Below are experts of layer 3 (counted from 0) of a mixture-of-experts language model. Rows are named router (the router's row for the expert), up (a neuron's input weights, with its number) and show model dimensions 0-47. Each number is 50 + 10 x the weight over its row's rms, rounded and kept within 0 to 99.
After each expert's rows: a language model's description of what the expert responds to. This comes from a sample of Wikipedia text that the model never trained on.

# expert 0
router:58 66 53 54 46 54 42 70 62 52 72 58 42 49 57 45 47 43 53 51 57 55 49 52 42 54 56 49 24 45 53 27 65 42 60 35 59 42 61 41 56 49 31 50 59 53 51 41
up0:47 40 48 36 48 43 59 44 44 57 64 40 44 57 37 48 54 38 53 63 64 56 52 70 51 72 56 37 41 49 42 50 38 48 38 36 48 51 41 37 64 39 47 55 58 39 81 52
up1:52 32 48 39 53 57 37 48 53 41 49 67 55 44 54 48 75 58 44 55 57 48 53 70 34 29 62 45 48 40 57 52 74 52 67 54 52 46 49 57 47 61 42 50 38 35 51 43
up2:47 57 51 46 66 50 61 49 58 52 39 64 39 47 54 71 34 37 44 59 49 47 48 60 53 35 57 64 37 49 56 46 53 60 51 44 66 48 62 55 54 68 43 57 51 43 65 39
up3:74 55 43 56 54 58 59 49 44 38 52 60 38 62 40 55 67 45 52 55 26 55 49 57 63 48 37 60 46 58 59 40 51 53 67 27 53 45 50 46 45 46 44 56 49 41 39 34
up4:34 43 36 51 55 53 57 45 48 50 42 43 51 40 67 52 38 69 58 51 54 44 44 46 52 35 52 59 59 57 38 53 60 58 47 60 30 60 49 48 65 39 48 58 53 57 46 51
up5:53 43 51 56 40 49 59 61 53 45 54 58 52 55 48 34 35 34 53 54 53 43 58 28 46 45 63 40 52 58 42 56 52 51 37 50 52 57 45 38 61 67 44 48 51 45 49 62
up6:72 52 65 41 48 41 43 49 54 56 53 61 54 42 63 25 42 43 52 48 40 44 39 36 40 55 55 55 43 49 60 44 43 47 54 44 45 46 37 41 51 65 39 44 37 27 53 47
up7:49 37 48 49 42 39 38 47 62 50 50 47 45 59 53 57 41 54 53 38 55 58 59 42 53 40 75 36 48 48 36 46 45 67 30 59 66 55 67 54 52 39 54 45 38 44 41 30
up8:22 67 37 44 56 54 50 50 35 54 48 60 57 50 45 34 46 54 56 75 47 49 46 49 41 43 66 57 54 63 59 51 45 33 82 46 47 62 45 50 62 36 52 61 52 58 50 47
up9:46 49 58 46 51 47 72 52 50 42 65 48 33 59 37 69 39 54 41 40 65 58 49 44 46 50 50 44 52 55 45 52 50 46 36 49 59 27 42 30 56 48 51 37 54 70 56 52
Description: Commas, table pipes, colons and dashes separating items in lists, tables and appositions, e.g. a comma after a role name or a date.

# expert 10
router:50 45 46 40 36 41 56 36 41 47 57 51 48 47 39 36 52 55 48 42 56 58 57 40 52 53 48 72 40 53 47 29 66 55 57 65 50 47 49 57 47 47 48 42 41 46 40 59
up32:55 34 48 50 46 68 39 41 48 40 56 49 51 38 43 36 38 48 58 62 51 30 31 49 38 44 54 51 56 54 45 52 53 43 53 40 30 43 41 54 59 41 51 43 56 70 46 43
up33:38 49 68 48 39 60 53 39 53 56 61 44 53 34 54 35 55 27 37 55 41 46 46 29 52 39 46 51 52 25 65 43 41 53 66 48 63 41 59 38 38 53 55 36 48 24 58 56
up34:32 31 73 49 45 59 43 63 46 49 32 43 53 54 56 29 27 41 52 58 24 54 51 61 49 45 48 51 36 51 65 61 64 65 53 36 51 60 48 49 64 43 43 53 55 56 49 40
up35:68 56 56 59 41 58 42 61 51 31 46 48 36 39 57 52 47 69 31 49 37 35 41 53 61 27 54 59 62 64 47 45 57 66 41 60 60 43 62 53 44 67 43 52 42 35 44 58
up36:60 54 45 47 74 58 57 54 47 53 36 46 51 42 64 35 54 48 51 37 50 61 47 43 58 54 54 48 41 41 47 42 66 53 50 56 40 32 61 48 49 40 42 50 46 46 66 58
up37:50 41 56 72 41 39 44 35 67 47 49 43 61 47 53 65 40 44 60 56 31 45 50 48 47 48 52 51 51 50 47 37 49 56 45 46 46 56 51 35 57 47 47 51 31 39 42 32
up38:51 52 44 50 53 38 69 57 44 39 56 50 23 50 43 49 46 48 49 40 64 53 66 50 51 67 57 53 69 53 53 54 43 44 60 61 41 64 52 42 66 43 64 44 38 44 32 60
up39:57 44 70 48 50 50 56 44 48 55 66 57 46 43 37 26 46 53 49 39 61 39 46 52 54 56 62 45 61 41 26 31 51 69 51 58 81 51 47 51 65 53 53 53 65 54 43 31
up40:58 45 64 54 36 38 63 45 48 23 48 53 55 50 63 45 32 58 53 72 38 61 46 58 46 62 57 39 50 72 57 49 43 52 60 37 49 49 47 52 43 36 39 34 30 41 28 53
up41:46 53 63 49 63 22 62 57 44 60 40 61 59 58 57 44 56 70 60 47 61 55 58 53 49 63 57 43 52 66 37 58 57 48 70 38 58 53 57 54 40 48 60 45 40 54 66 53
Description: Digits and number words in score tables and counts, such as one, two, 10, plus the piece am in seaman, seamstress.

# expert 6
router:43 44 66 47 40 60 64 42 43 53 47 57 69 61 52 57 48 58 48 43 45 54 45 61 42 52 49 57 30 67 55 54 45 54 67 36 48 31 43 42 56 54 61 40 48 35 49 64
up0:44 53 46 35 54 51 55 61 53 55 59 45 58 42 49 66 50 62 45 46 41 50 55 48 56 36 51 43 45 43 73 56 49 37 65 41 37 58 23 41 61 64 70 60 37 57 29 50
up1:60 45 53 31 61 61 36 51 48 64 46 62 42 57 50 57 53 49 33 43 53 45 50 50 53 41 39 62 55 48 49 55 36 42 56 51 59 49 52 61 62 46 78 54 47 48 42 64
up2:46 60 55 38 34 54 51 56 38 47 60 34 51 38 72 51 45 39 36 53 37 35 46 40 51 58 51 43 43 49 62 45 44 45 48 50 40 46 43 42 58 51 51 40 36 60 47 59
up3:54 46 52 43 54 51 56 53 36 43 56 54 66 52 35 39 51 62 47 56 46 58 39 41 52 62 46 39 54 56 40 35 36 48 50 47 71 46 65 34 38 57 50 50 60 49 60 48
up4:62 42 44 61 37 52 52 29 56 38 54 53 64 45 64 42 58 42 53 33 62 48 76 47 61 39 42 29 62 39 51 54 49 55 51 57 59 32 50 43 64 39 45 60 37 59 46 58
up5:69 57 65 48 58 48 72 50 61 55 50 54 60 48 40 26 50 43 44 43 74 44 46 52 45 50 32 56 43 64 60 51 58 51 62 45 64 57 35 49 48 65 63 49 52 53 60 87
up6:46 43 59 55 58 22 53 51 47 56 50 63 51 69 45 61 43 40 64 46 53 52 51 56 48 54 53 56 47 44 44 61 42 62 47 46 42 52 46 50 38 50 53 32 64 34 42 73
up7:47 40 45 56 36 38 67 59 32 54 52 51 40 42 48 69 44 55 64 39 38 40 48 49 41 75 54 48 53 61 57 61 27 52 51 29 57 39 47 41 50 69 39 32 49 34 33 41
up8:53 38 70 74 46 59 43 43 51 46 51 34 52 46 34 64 48 40 61 61 61 49 47 53 48 47 40 50 60 72 82 55 56 54 50 58 47 39 54 46 40 45 42 55 54 52 35 55
up9:26 64 62 56 60 54 47 51 33 62 62 42 54 49 63 24 39 38 42 43 50 37 42 48 79 63 47 44 36 45 53 47 62 48 46 45 52 54 43 53 39 54 56 54 48 53 62 31
Description: Letter t in web domains such as .tw or a.e.t., plus word-initial pieces like c, dis, ex, north in prose.

# expert 3
router:60 38 50 48 38 62 64 58 56 57 44 50 52 68 56 37 50 45 48 69 52 54 53 37 59 44 50 32 45 25 56 12 55 36 27 64 53 58 57 42 54 50 53 59 59 35 62 69
up0:63 56 50 45 56 55 45 62 36 51 52 45 53 42 42 56 64 67 45 34 69 69 69 38 50 51 44 55 39 53 46 45 42 30 34 39 51 41 72 59 38 33 41 48 45 34 54 58
up1:55 60 45 37 63 34 50 44 51 42 18 39 46 37 48 38 35 54 49 54 54 53 42 46 55 52 61 56 47 46 48 48 65 57 37 53 55 45 46 57 44 49 58 42 54 47 53 43
up2:61 51 41 33 50 54 54 51 39 45 53 56 49 41 62 47 49 47 61 40 53 64 38 31 35 47 44 60 31 69 68 33 71 60 56 68 50 62 32 45 69 54 31 43 70 45 49 60
up3:57 24 60 47 58 47 56 50 45 40 48 66 54 73 40 47 40 64 62 62 62 48 33 60 53 51 44 37 62 65 54 42 52 55 54 65 44 50 53 59 56 45 50 24 54 43 44 34
up4:61 49 54 47 40 57 47 66 24 62 49 55 52 46 55 43 38 65 39 66 45 57 38 49 45 47 60 46 65 64 63 45 52 42 59 60 52 38 52 52 73 39 57 49 60 45 31 39
up5:34 44 41 41 31 46 47 49 34 53 59 44 60 45 55 55 54 51 32 59 37 57 59 46 63 44 48 57 60 58 49 49 53 46 62 55 43 44 45 45 40 57 59 39 36 65 54 58
up6:50 55 47 55 74 43 45 64 36 52 53 47 62 62 46 54 37 51 66 59 73 59 34 42 42 48 68 58 46 66 60 52 58 52 57 69 53 49 50 54 55 49 44 57 50 39 48 46
up7:67 52 50 57 61 50 53 42 33 40 38 68 50 48 54 50 52 49 45 36 53 43 53 30 53 35 43 56 59 42 51 47 58 45 54 54 55 61 46 63 43 68 58 74 45 49 61 71
up8:47 63 47 47 44 45 73 70 48 62 51 41 38 59 44 51 58 42 61 50 48 60 42 49 54 32 55 42 62 35 59 50 50 52 51 50 61 26 55 68 40 44 47 41 58 48 44 50
up9:63 47 52 46 52 40 67 36 45 34 46 61 45 58 52 61 35 56 52 54 66 63 59 48 35 43 59 56 49 64 36 51 41 53 52 31 67 33 59 60 65 49 59 42 51 68 73 60
Description: Inner syllables of foreign or unusual proper names, such as Hipp-od-rome, Hett-em-a, Lobs-ang, plus capital K starting names.

# expert 5
router:54 48 54 40 42 55 40 59 66 54 37 57 33 32 42 51 45 52 45 77 43 53 51 62 31 55 61 45 63 44 52 48 59 58 65 49 43 55 42 45 36 47 57 62 45 42 54 45
up0:42 44 56 53 55 57 49 56 50 48 41 52 35 49 63 59 38 52 58 53 49 31 52 47 45 54 40 48 58 48 44 51 48 51 50 58 58 33 62 63 37 53 60 71 37 57 62 47
up1:46 59 60 80 62 49 50 62 33 66 45 37 68 48 50 49 55 56 44 54 32 45 53 49 35 40 46 38 46 47 30 64 35 57 45 58 42 56 36 51 55 28 54 42 43 53 56 43
up2:34 58 45 55 43 39 50 62 52 46 46 53 40 53 50 85 39 57 28 47 55 29 41 62 54 41 50 46 30 68 72 69 47 45 44 56 35 60 51 47 67 33 45 42 66 47 44 56
up3:60 60 41 50 67 41 49 58 56 45 38 71 32 38 60 53 47 54 41 47 61 47 60 38 46 63 42 63 31 43 51 60 56 57 34 48 48 45 36 55 59 59 38 52 44 50 46 34
up4:44 47 40 44 43 62 56 43 58 49 42 52 60 40 46 47 30 39 52 43 53 48 52 62 46 49 27 62 50 57 65 40 73 54 51 42 62 48 68 51 48 39 41 61 58 32 46 33
up5:52 55 52 37 59 52 56 47 51 51 53 42 43 50 50 73 36 58 50 59 62 50 65 47 59 63 48 61 43 59 37 65 44 48 35 31 48 61 48 42 39 51 46 44 56 51 59 67
up6:51 55 34 39 46 40 46 50 31 53 39 48 53 46 51 52 45 58 54 43 50 52 66 68 46 68 37 37 36 52 72 56 56 46 60 60 61 56 49 55 60 42 36 49 48 46 43 51
up7:47 68 55 46 45 49 37 36 52 34 56 46 53 47 55 69 43 44 47 48 55 78 49 41 30 35 44 62 32 43 36 37 61 56 54 66 66 58 62 60 37 45 52 46 42 56 51 29
up8:55 61 72 53 43 63 53 50 55 32 62 45 46 30 50 54 57 52 55 57 42 50 47 48 53 41 24 47 56 45 58 25 35 59 34 56 45 56 51 52 39 56 71 60 58 42 48 44
up9:40 64 62 54 54 43 54 59 50 55 44 52 42 47 37 61 60 46 58 44 51 52 56 45 40 61 66 48 74 47 47 57 44 42 56 58 52 27 34 36 50 53 48 60 56 52 66 51
Description: Pieces inside proper names and words, especially r, ec, Mar, Tr, as in Val-ec, Liber-ec, Sar-r, Tro-tt.

# expert 9
router:53 40 42 45 42 43 46 53 43 51 52 42 52 52 59 41 48 57 52 62 54 51 46 71 55 45 53 50 67 61 47 64 12 58 55 48 43 69 50 63 23 51 48 43 48 52 54 81
up32:48 64 43 29 38 44 57 57 44 74 48 47 51 59 44 46 67 57 62 36 39 67 37 48 61 79 44 40 44 54 59 34 42 60 50 49 36 63 31 57 52 54 59 52 56 25 37 55
up33:52 55 35 49 60 51 44 32 53 42 71 47 65 48 63 31 42 45 63 63 67 31 43 49 19 40 46 62 37 50 45 65 39 46 63 66 53 54 53 58 58 55 48 41 52 55 59 27
up34:56 39 57 45 31 46 53 50 45 53 36 50 51 54 69 48 43 36 40 51 52 48 58 32 39 50 49 16 48 42 57 49 70 65 75 73 52 65 54 41 54 55 50 67 45 46 42 41
up35:45 59 58 40 45 47 41 49 48 60 49 48 67 38 47 43 60 47 61 61 58 58 63 30 55 48 55 48 52 51 44 56 42 57 58 47 44 70 38 69 56 44 42 46 42 40 62 61
up36:61 40 42 63 56 49 55 46 52 52 34 46 61 44 64 57 56 53 45 56 48 57 64 43 57 59 43 61 53 55 57 36 52 58 44 30 45 61 45 49 54 44 61 58 59 35 51 42
up37:26 45 46 53 84 34 49 43 51 52 47 36 49 46 58 46 45 56 56 56 56 55 49 52 45 57 51 58 57 56 67 50 39 53 56 55 54 57 51 41 50 49 53 53 51 57 44 45
up38:48 44 39 35 64 59 41 52 49 46 56 35 54 44 51 43 54 44 54 47 56 27 43 51 41 50 56 46 55 53 41 49 48 43 60 55 43 53 51 53 73 46 22 58 57 62 51 33
up39:65 40 43 58 51 56 52 55 53 63 51 58 59 31 42 36 42 58 52 38 53 53 59 29 53 53 38 62 52 46 31 65 52 55 70 55 42 55 42 41 38 57 56 56 51 45 56 52
up40:54 46 49 36 57 58 47 46 68 35 52 49 58 40 55 35 32 59 38 53 35 48 44 60 57 54 51 26 48 42 58 60 59 26 47 56 46 53 58 39 43 63 59 59 50 42 68 44
up41:61 65 51 76 37 56 41 52 40 48 32 55 55 51 38 65 64 73 57 57 31 32 55 61 62 46 34 68 44 63 54 59 46 58 61 35 61 59 66 42 48 44 63 61 41 41 47 50
Description: Suffix-like pieces ing, es, ed, s completing words, as in b-es-poke, b-es-iege, sprinkl-ings, plus sentence openers However, As.

# expert 1
router:49 71 30 42 44 35 61 33 53 53 49 47 49 38 59 42 51 54 60 52 43 38 57 37 45 57 43 44 67 49 46 55 44 68 39 43 58 56 58 77 60 44 56 59 59 50 49 55
up0:61 42 44 51 55 54 43 40 72 35 39 66 42 46 40 47 59 47 69 40 37 47 52 38 47 49 49 51 50 51 58 35 54 52 41 30 51 34 70 45 52 74 39 49 38 61 49 49
up1:45 61 56 53 42 56 71 38 69 41 48 47 28 53 48 26 42 42 37 39 61 51 41 46 61 37 66 42 48 44 52 59 57 53 42 46 54 34 52 70 44 60 57 56 49 40 35 68
up2:59 51 32 39 76 40 33 56 32 52 48 55 54 51 58 72 67 58 57 45 65 58 49 47 38 55 52 47 47 59 60 60 50 33 52 48 53 56 46 49 59 58 55 50 30 44 39 47
up3:56 55 50 45 39 25 50 53 45 62 53 43 53 46 47 28 52 40 40 57 60 48 54 58 41 52 37 55 56 65 26 52 43 52 43 44 60 50 49 69 44 60 45 52 62 59 58 45
up4:53 49 43 66 57 40 56 30 61 48 59 38 51 52 39 42 53 63 46 43 44 51 57 57 69 58 50 66 60 41 48 58 56 55 49 61 50 64 58 60 36 60 40 46 49 52 45 36
up5:56 36 56 56 35 50 52 36 62 39 38 35 44 37 66 56 40 49 51 35 39 59 45 67 45 36 60 53 55 52 50 63 58 51 53 60 46 52 60 67 61 34 45 64 46 48 44 52
up6:60 66 78 38 55 35 30 49 61 31 39 46 54 67 66 31 61 44 47 49 51 52 45 26 54 46 46 39 51 41 51 53 47 40 41 54 43 55 44 57 60 36 35 63 46 49 66 38
up7:58 56 53 33 46 51 50 47 50 50 34 60 42 58 46 44 60 64 40 41 53 50 73 46 43 24 58 63 43 70 61 49 53 42 46 60 41 39 54 57 41 53 65 38 50 48 38 35
up8:60 56 52 52 37 42 50 49 54 60 52 25 41 49 47 34 58 27 50 48 48 65 24 63 45 62 46 41 48 36 52 42 47 57 28 46 75 51 52 53 60 62 46 63 43 46 56 36
up9:40 51 44 39 49 47 45 58 46 56 46 37 55 67 49 49 49 53 57 49 40 44 59 66 33 54 51 41 55 40 49 44 57 45 50 39 47 56 59 67 50 44 58 69 61 54 54 50
Description: Word-internal pieces right after a capital or consonant start, as in D-ri-p, Comp-et-itors, Int-el-lectual, plus some whole words.

# expert 2
router:53 47 53 53 57 52 63 52 33 47 33 40 58 32 57 56 50 36 50 37 50 50 47 71 54 49 44 43 62 66 48 42 56 30 43 70 51 19 44 45 62 51 54 44 37 61 58 38
up0:45 48 37 41 41 41 56 47 59 60 60 57 69 63 50 44 60 53 44 65 56 50 52 56 52 40 60 43 38 56 49 52 51 47 36 42 51 52 55 59 27 52 57 43 41 58 66 42
up1:61 58 51 55 67 48 48 37 43 59 58 50 46 34 47 48 47 35 35 44 46 54 62 40 49 48 52 38 52 55 45 44 68 21 41 48 65 52 41 58 28 50 42 41 64 49 39 43
up2:44 40 36 55 50 54 47 50 49 63 49 40 63 52 46 57 36 46 29 50 54 53 56 56 56 66 61 62 57 64 59 48 74 43 48 49 64 42 55 55 75 48 48 38 69 50 51 47
up3:47 44 37 53 76 52 42 42 61 55 61 47 22 42 44 59 38 64 37 50 56 46 42 59 61 68 50 54 69 51 44 55 41 43 40 44 58 49 44 33 45 49 47 52 48 38 53 51
up4:50 58 51 61 59 56 55 49 40 50 37 40 57 44 45 39 35 62 40 31 44 43 42 36 47 40 38 40 57 53 53 48 37 54 40 56 57 49 60 45 46 52 43 47 55 68 51 39
up5:66 65 33 55 61 59 45 25 49 34 45 51 46 62 66 49 50 30 47 54 48 65 53 44 56 55 42 26 49 53 44 48 57 64 58 77 40 43 51 45 44 63 45 59 62 51 48 41
up6:61 39 36 53 56 42 60 35 45 56 46 62 50 64 52 51 69 36 47 57 65 62 59 25 35 59 45 56 42 49 49 44 44 41 49 29 56 45 47 33 45 63 44 54 50 53 48 41
up7:45 38 45 51 45 61 54 44 47 48 44 53 51 38 32 41 57 37 57 58 54 42 70 53 47 64 49 44 60 68 50 64 51 46 60 54 29 33 34 58 52 58 58 44 53 63 46 45
up8:36 62 45 49 55 50 45 54 59 44 70 65 40 34 57 59 26 66 50 54 66 47 49 52 47 40 28 59 47 31 41 37 43 43 48 43 45 54 37 56 41 59 56 18 54 51 58 50
up9:57 48 45 66 44 53 63 44 35 26 49 38 42 48 41 51 52 60 30 47 42 52 64 45 48 31 35 46 65 58 56 56 58 59 46 26 64 56 43 56 60 49 68 51 49 43 51 57
Description: Periods, line breaks and table-row ends closing a sentence, list item or row, often before headings or new paragraphs in album entries.

# expert 7
router:46 63 56 53 61 45 48 46 49 43 69 53 51 69 48 49 49 42 53 33 49 63 46 48 53 48 48 51 34 36 48 65 42 48 45 34 37 37 20 37 38 55 43 54 52 53 46 40
up32:35 60 47 63 54 45 52 54 60 45 50 43 60 43 61 46 42 59 60 57 52 53 58 59 58 39 51 43 60 30 57 44 37 50 39 50 52 41 45 60 58 51 53 56 50 24 47 47
up33:56 32 49 30 53 47 61 45 48 42 52 51 55 47 47 55 63 55 51 66 53 55 65 41 51 49 42 26 45 69 56 35 56 60 48 43 48 52 46 55 50 54 43 40 54 46 41 56
up34:61 49 45 49 49 57 45 42 45 47 56 46 45 62 36 55 25 51 42 39 58 44 59 40 46 62 52 52 56 47 47 53 49 57 43 37 50 48 63 39 40 62 63 47 50 43 63 38
up35:54 51 59 44 56 44 58 64 40 23 56 36 44 52 55 44 39 50 52 71 50 44 44 52 62 59 28 49 67 56 48 45 48 68 62 53 48 51 39 54 61 70 61 56 49 43 37 51
up36:67 55 55 45 37 48 53 53 55 49 55 45 47 52 48 49 43 53 61 53 47 63 42 45 54 37 51 44 41 53 47 28 66 53 51 70 56 46 54 47 46 56 50 37 63 50 48 54
up37:49 57 54 53 55 59 47 49 55 39 49 55 66 50 53 64 53 46 68 44 54 56 62 50 57 41 41 50 46 59 59 34 42 53 30 50 56 30 36 45 67 44 46 36 51 34 46 55
up38:47 49 49 50 49 56 71 39 48 32 49 50 57 57 53 62 48 56 40 44 30 45 47 44 59 58 43 48 55 68 44 56 42 41 66 62 43 51 41 39 41 36 67 48 47 49 55 55
up39:42 49 50 59 62 44 57 58 64 39 59 55 49 49 39 44 51 51 39 58 35 48 40 54 50 33 42 62 46 55 43 36 49 47 46 61 46 50 44 51 44 53 50 71 49 47 45 48
up40:65 58 50 39 71 50 50 43 62 42 52 46 60 53 59 51 40 38 58 44 54 52 50 40 52 59 15 56 42 57 43 40 53 51 59 47 58 43 39 49 45 52 48 44 70 47 20 55
up41:44 48 62 56 53 30 61 51 59 53 55 49 47 52 36 40 61 56 60 47 53 56 36 62 53 54 55 55 64 54 79 36 65 55 65 47 42 39 40 47 52 58 62 35 70 43 54 52
Description: Standalone space tokens before numbers in dates, tables and citations, as in Born: April 18, 1999, plus currency and degree signs.

# expert 11
router:36 42 54 59 68 47 44 38 43 51 44 57 39 45 46 65 46 44 43 38 62 49 55 35 56 52 50 43 51 41 47 72 65 44 41 57 38 48 58 47 49 49 45 44 49 65 61 27
up0:56 41 47 62 54 37 47 72 55 52 55 58 46 45 54 76 32 58 43 51 45 64 29 53 41 50 69 33 35 78 41 45 52 46 54 51 50 37 44 47 61 44 51 50 46 49 44 48
up1:48 55 47 45 45 48 41 46 53 27 48 54 71 47 53 47 58 55 44 58 50 61 59 74 50 49 47 50 52 40 33 67 57 48 43 47 52 52 53 59 59 44 56 36 76 51 40 55
up2:24 53 46 63 57 69 42 37 67 56 73 52 56 48 55 52 52 46 60 45 57 42 48 64 46 42 49 39 50 50 31 54 47 41 55 70 55 54 48 56 35 46 33 47 59 44 63 34
up3:34 49 52 39 44 45 51 55 66 41 60 51 31 53 49 53 36 54 48 55 41 59 58 50 58 55 41 51 66 31 62 64 77 48 45 46 37 27 55 37 57 37 65 23 47 48 59 34
up4:46 48 49 58 39 60 64 43 37 47 48 45 43 64 36 35 58 42 56 44 54 34 53 27 61 46 18 41 63 66 29 68 42 64 37 61 64 51 55 43 55 53 62 47 60 47 43 59
up5:52 40 54 43 42 54 50 46 45 45 75 42 22 57 57 46 55 56 40 42 44 59 56 36 38 49 58 41 32 62 43 57 44 45 60 43 43 53 66 36 54 42 64 53 48 49 43 54
up6:51 57 28 48 48 43 49 46 52 55 43 45 47 56 38 61 54 44 63 60 62 50 62 52 50 42 57 58 75 81 39 52 47 45 37 40 64 57 44 47 50 48 43 55 25 54 45 29
up7:45 41 50 53 64 59 54 69 66 45 54 38 41 50 59 40 42 52 58 44 39 56 63 49 60 50 49 55 57 37 59 32 42 51 59 69 54 36 34 38 54 58 48 65 54 62 51 38
up8:61 71 59 45 46 46 34 47 33 50 39 50 44 66 45 41 54 57 52 54 44 59 49 53 55 35 51 44 56 46 55 54 69 40 46 71 52 51 48 30 49 54 44 21 53 54 46 41
up9:57 51 40 42 45 59 58 52 45 51 66 40 65 51 56 52 52 45 42 56 44 35 61 59 45 38 50 42 43 38 42 48 56 48 64 30 50 64 72 45 23 59 30 36 40 71 58 28
Description: Pieces in longer Latinate words, notably re in increased, decrease, acre, plus ations, ption, and words be, well, career.

# expert 8
router:39 41 49 52 74 51 29 59 52 44 58 58 59 57 46 62 54 64 56 52 48 44 49 26 42 48 47 54 60 39 38 67 50 63 48 41 61 58 48 50 60 45 51 63 42 60 55 60
up0:43 59 52 56 50 46 55 37 47 53 27 52 55 59 50 43 59 50 53 51 54 67 45 45 30 36 60 59 67 49 42 62 39 47 66 55 38 53 62 64 59 61 50 49 69 42 48 43
up1:48 57 53 50 45 30 49 55 43 54 40 27 49 52 47 39 61 55 46 48 49 43 21 37 69 55 61 62 53 53 48 42 51 49 41 47 54 61 38 51 66 47 39 50 53 59 57 67
up2:40 28 51 57 65 45 46 45 86 68 36 53 69 44 43 49 37 44 50 61 72 57 45 50 47 48 46 44 50 56 37 53 60 44 58 61 49 41 74 58 56 56 43 40 34 65 44 61
up3:63 65 37 42 45 54 57 46 56 33 33 32 39 67 43 52 45 62 54 31 32 58 65 50 42 38 52 46 46 60 62 43 56 63 47 48 36 38 68 64 43 61 67 36 53 31 49 40
up4:48 52 49 45 44 64 48 42 45 65 57 60 48 75 46 59 60 51 43 53 58 44 55 47 53 42 45 49 64 57 49 42 47 53 44 35 37 47 53 53 51 29 52 46 57 57 34 36
up5:51 47 47 48 55 49 46 64 36 57 42 65 68 51 30 42 48 77 74 56 55 71 60 38 55 54 37 43 45 59 48 62 66 68 45 53 48 48 59 63 58 58 50 45 61 44 37 35
up6:28 47 61 54 65 50 36 52 38 57 39 54 34 59 52 57 54 50 47 50 40 51 73 38 70 57 50 53 38 36 61 52 34 42 45 45 59 61 49 58 44 53 53 34 45 46 38 41
up7:36 45 47 37 36 64 53 25 42 32 54 48 41 45 61 58 31 52 51 41 63 40 45 58 56 54 57 47 42 50 50 63 33 52 47 53 62 38 46 65 46 45 47 59 30 62 59 75
up8:57 62 51 59 37 48 42 54 49 49 56 63 57 30 26 33 57 60 88 44 55 38 65 39 57 65 66 53 45 48 36 49 62 48 77 43 57 64 43 57 60 36 43 51 41 61 42 65
up9:45 45 64 56 43 71 67 59 44 48 57 50 60 41 42 47 41 45 32 51 65 51 51 48 29 50 60 43 56 48 38 57 53 41 49 36 49 55 39 53 55 51 64 56 46 33 51 73
Description: Function words of, and, to, in, for, with linking noun phrases in running prose, as in sphere of influence.

# expert 4
router:62 58 47 58 56 62 41 54 43 50 52 53 45 61 49 56 55 39 53 28 46 56 37 50 65 43 42 70 31 65 63 44 32 29 58 52 50 47 55 48 55 50 45 41 55 55 18 40
up32:62 52 39 40 42 32 62 54 51 54 55 49 70 60 43 44 40 65 42 40 36 66 54 51 61 61 61 43 73 57 60 61 39 53 26 49 51 45 44 45 38 47 43 55 45 23 46 42
up33:38 45 53 49 49 45 41 53 48 47 57 40 48 59 67 30 65 45 46 70 55 64 48 42 51 61 38 68 36 41 50 55 47 51 61 55 51 46 58 57 52 54 51 52 43 42 41 53
up34:48 56 51 43 30 49 40 39 48 53 63 53 65 60 45 50 46 40 33 43 46 40 48 46 45 45 55 49 48 40 39 33 45 32 44 47 56 42 53 56 47 46 43 43 48 61 50 35
up35:55 57 62 59 49 63 46 31 51 49 43 52 43 44 60 55 36 44 45 40 53 39 52 37 58 32 49 47 53 42 66 50 49 64 54 66 52 35 49 41 41 44 46 45 51 42 68 77
up36:53 66 43 54 57 54 39 43 45 69 39 49 42 48 50 44 53 64 53 40 54 67 50 47 51 58 45 43 47 53 45 48 41 62 60 37 54 61 36 56 49 64 35 47 56 49 48 38
up37:30 62 60 65 49 47 40 59 64 42 68 31 48 44 46 43 67 45 34 62 49 36 46 38 58 53 63 52 52 62 53 67 35 55 54 42 48 49 38 57 59 58 34 64 46 56 61 58
up38:44 67 34 60 51 49 52 46 44 63 44 50 60 56 50 48 50 36 63 46 45 84 42 45 46 55 44 34 37 57 35 56 62 42 77 33 44 48 58 33 31 62 50 68 56 38 47 69
up39:51 71 45 59 45 42 44 38 49 52 47 48 65 51 63 57 55 19 50 56 35 46 48 63 67 59 53 54 48 68 47 51 40 52 41 30 49 78 61 40 57 54 67 67 45 58 57 39
up40:71 51 45 52 58 55 46 35 56 66 47 65 38 47 45 44 62 27 43 34 70 45 60 56 30 55 42 57 51 46 52 61 56 57 46 61 65 35 41 39 55 53 46 39 42 54 27 48
up41:60 50 39 52 47 44 41 57 56 50 48 45 69 55 55 45 34 39 59 39 40 46 45 53 35 46 52 47 34 40 52 47 58 64 57 40 59 70 43 45 52 54 48 47 50 60 74 60
Description: Pieces in sports results tables and team stats, like country-code capitals and freestyle, plus prepositions at and the in prose.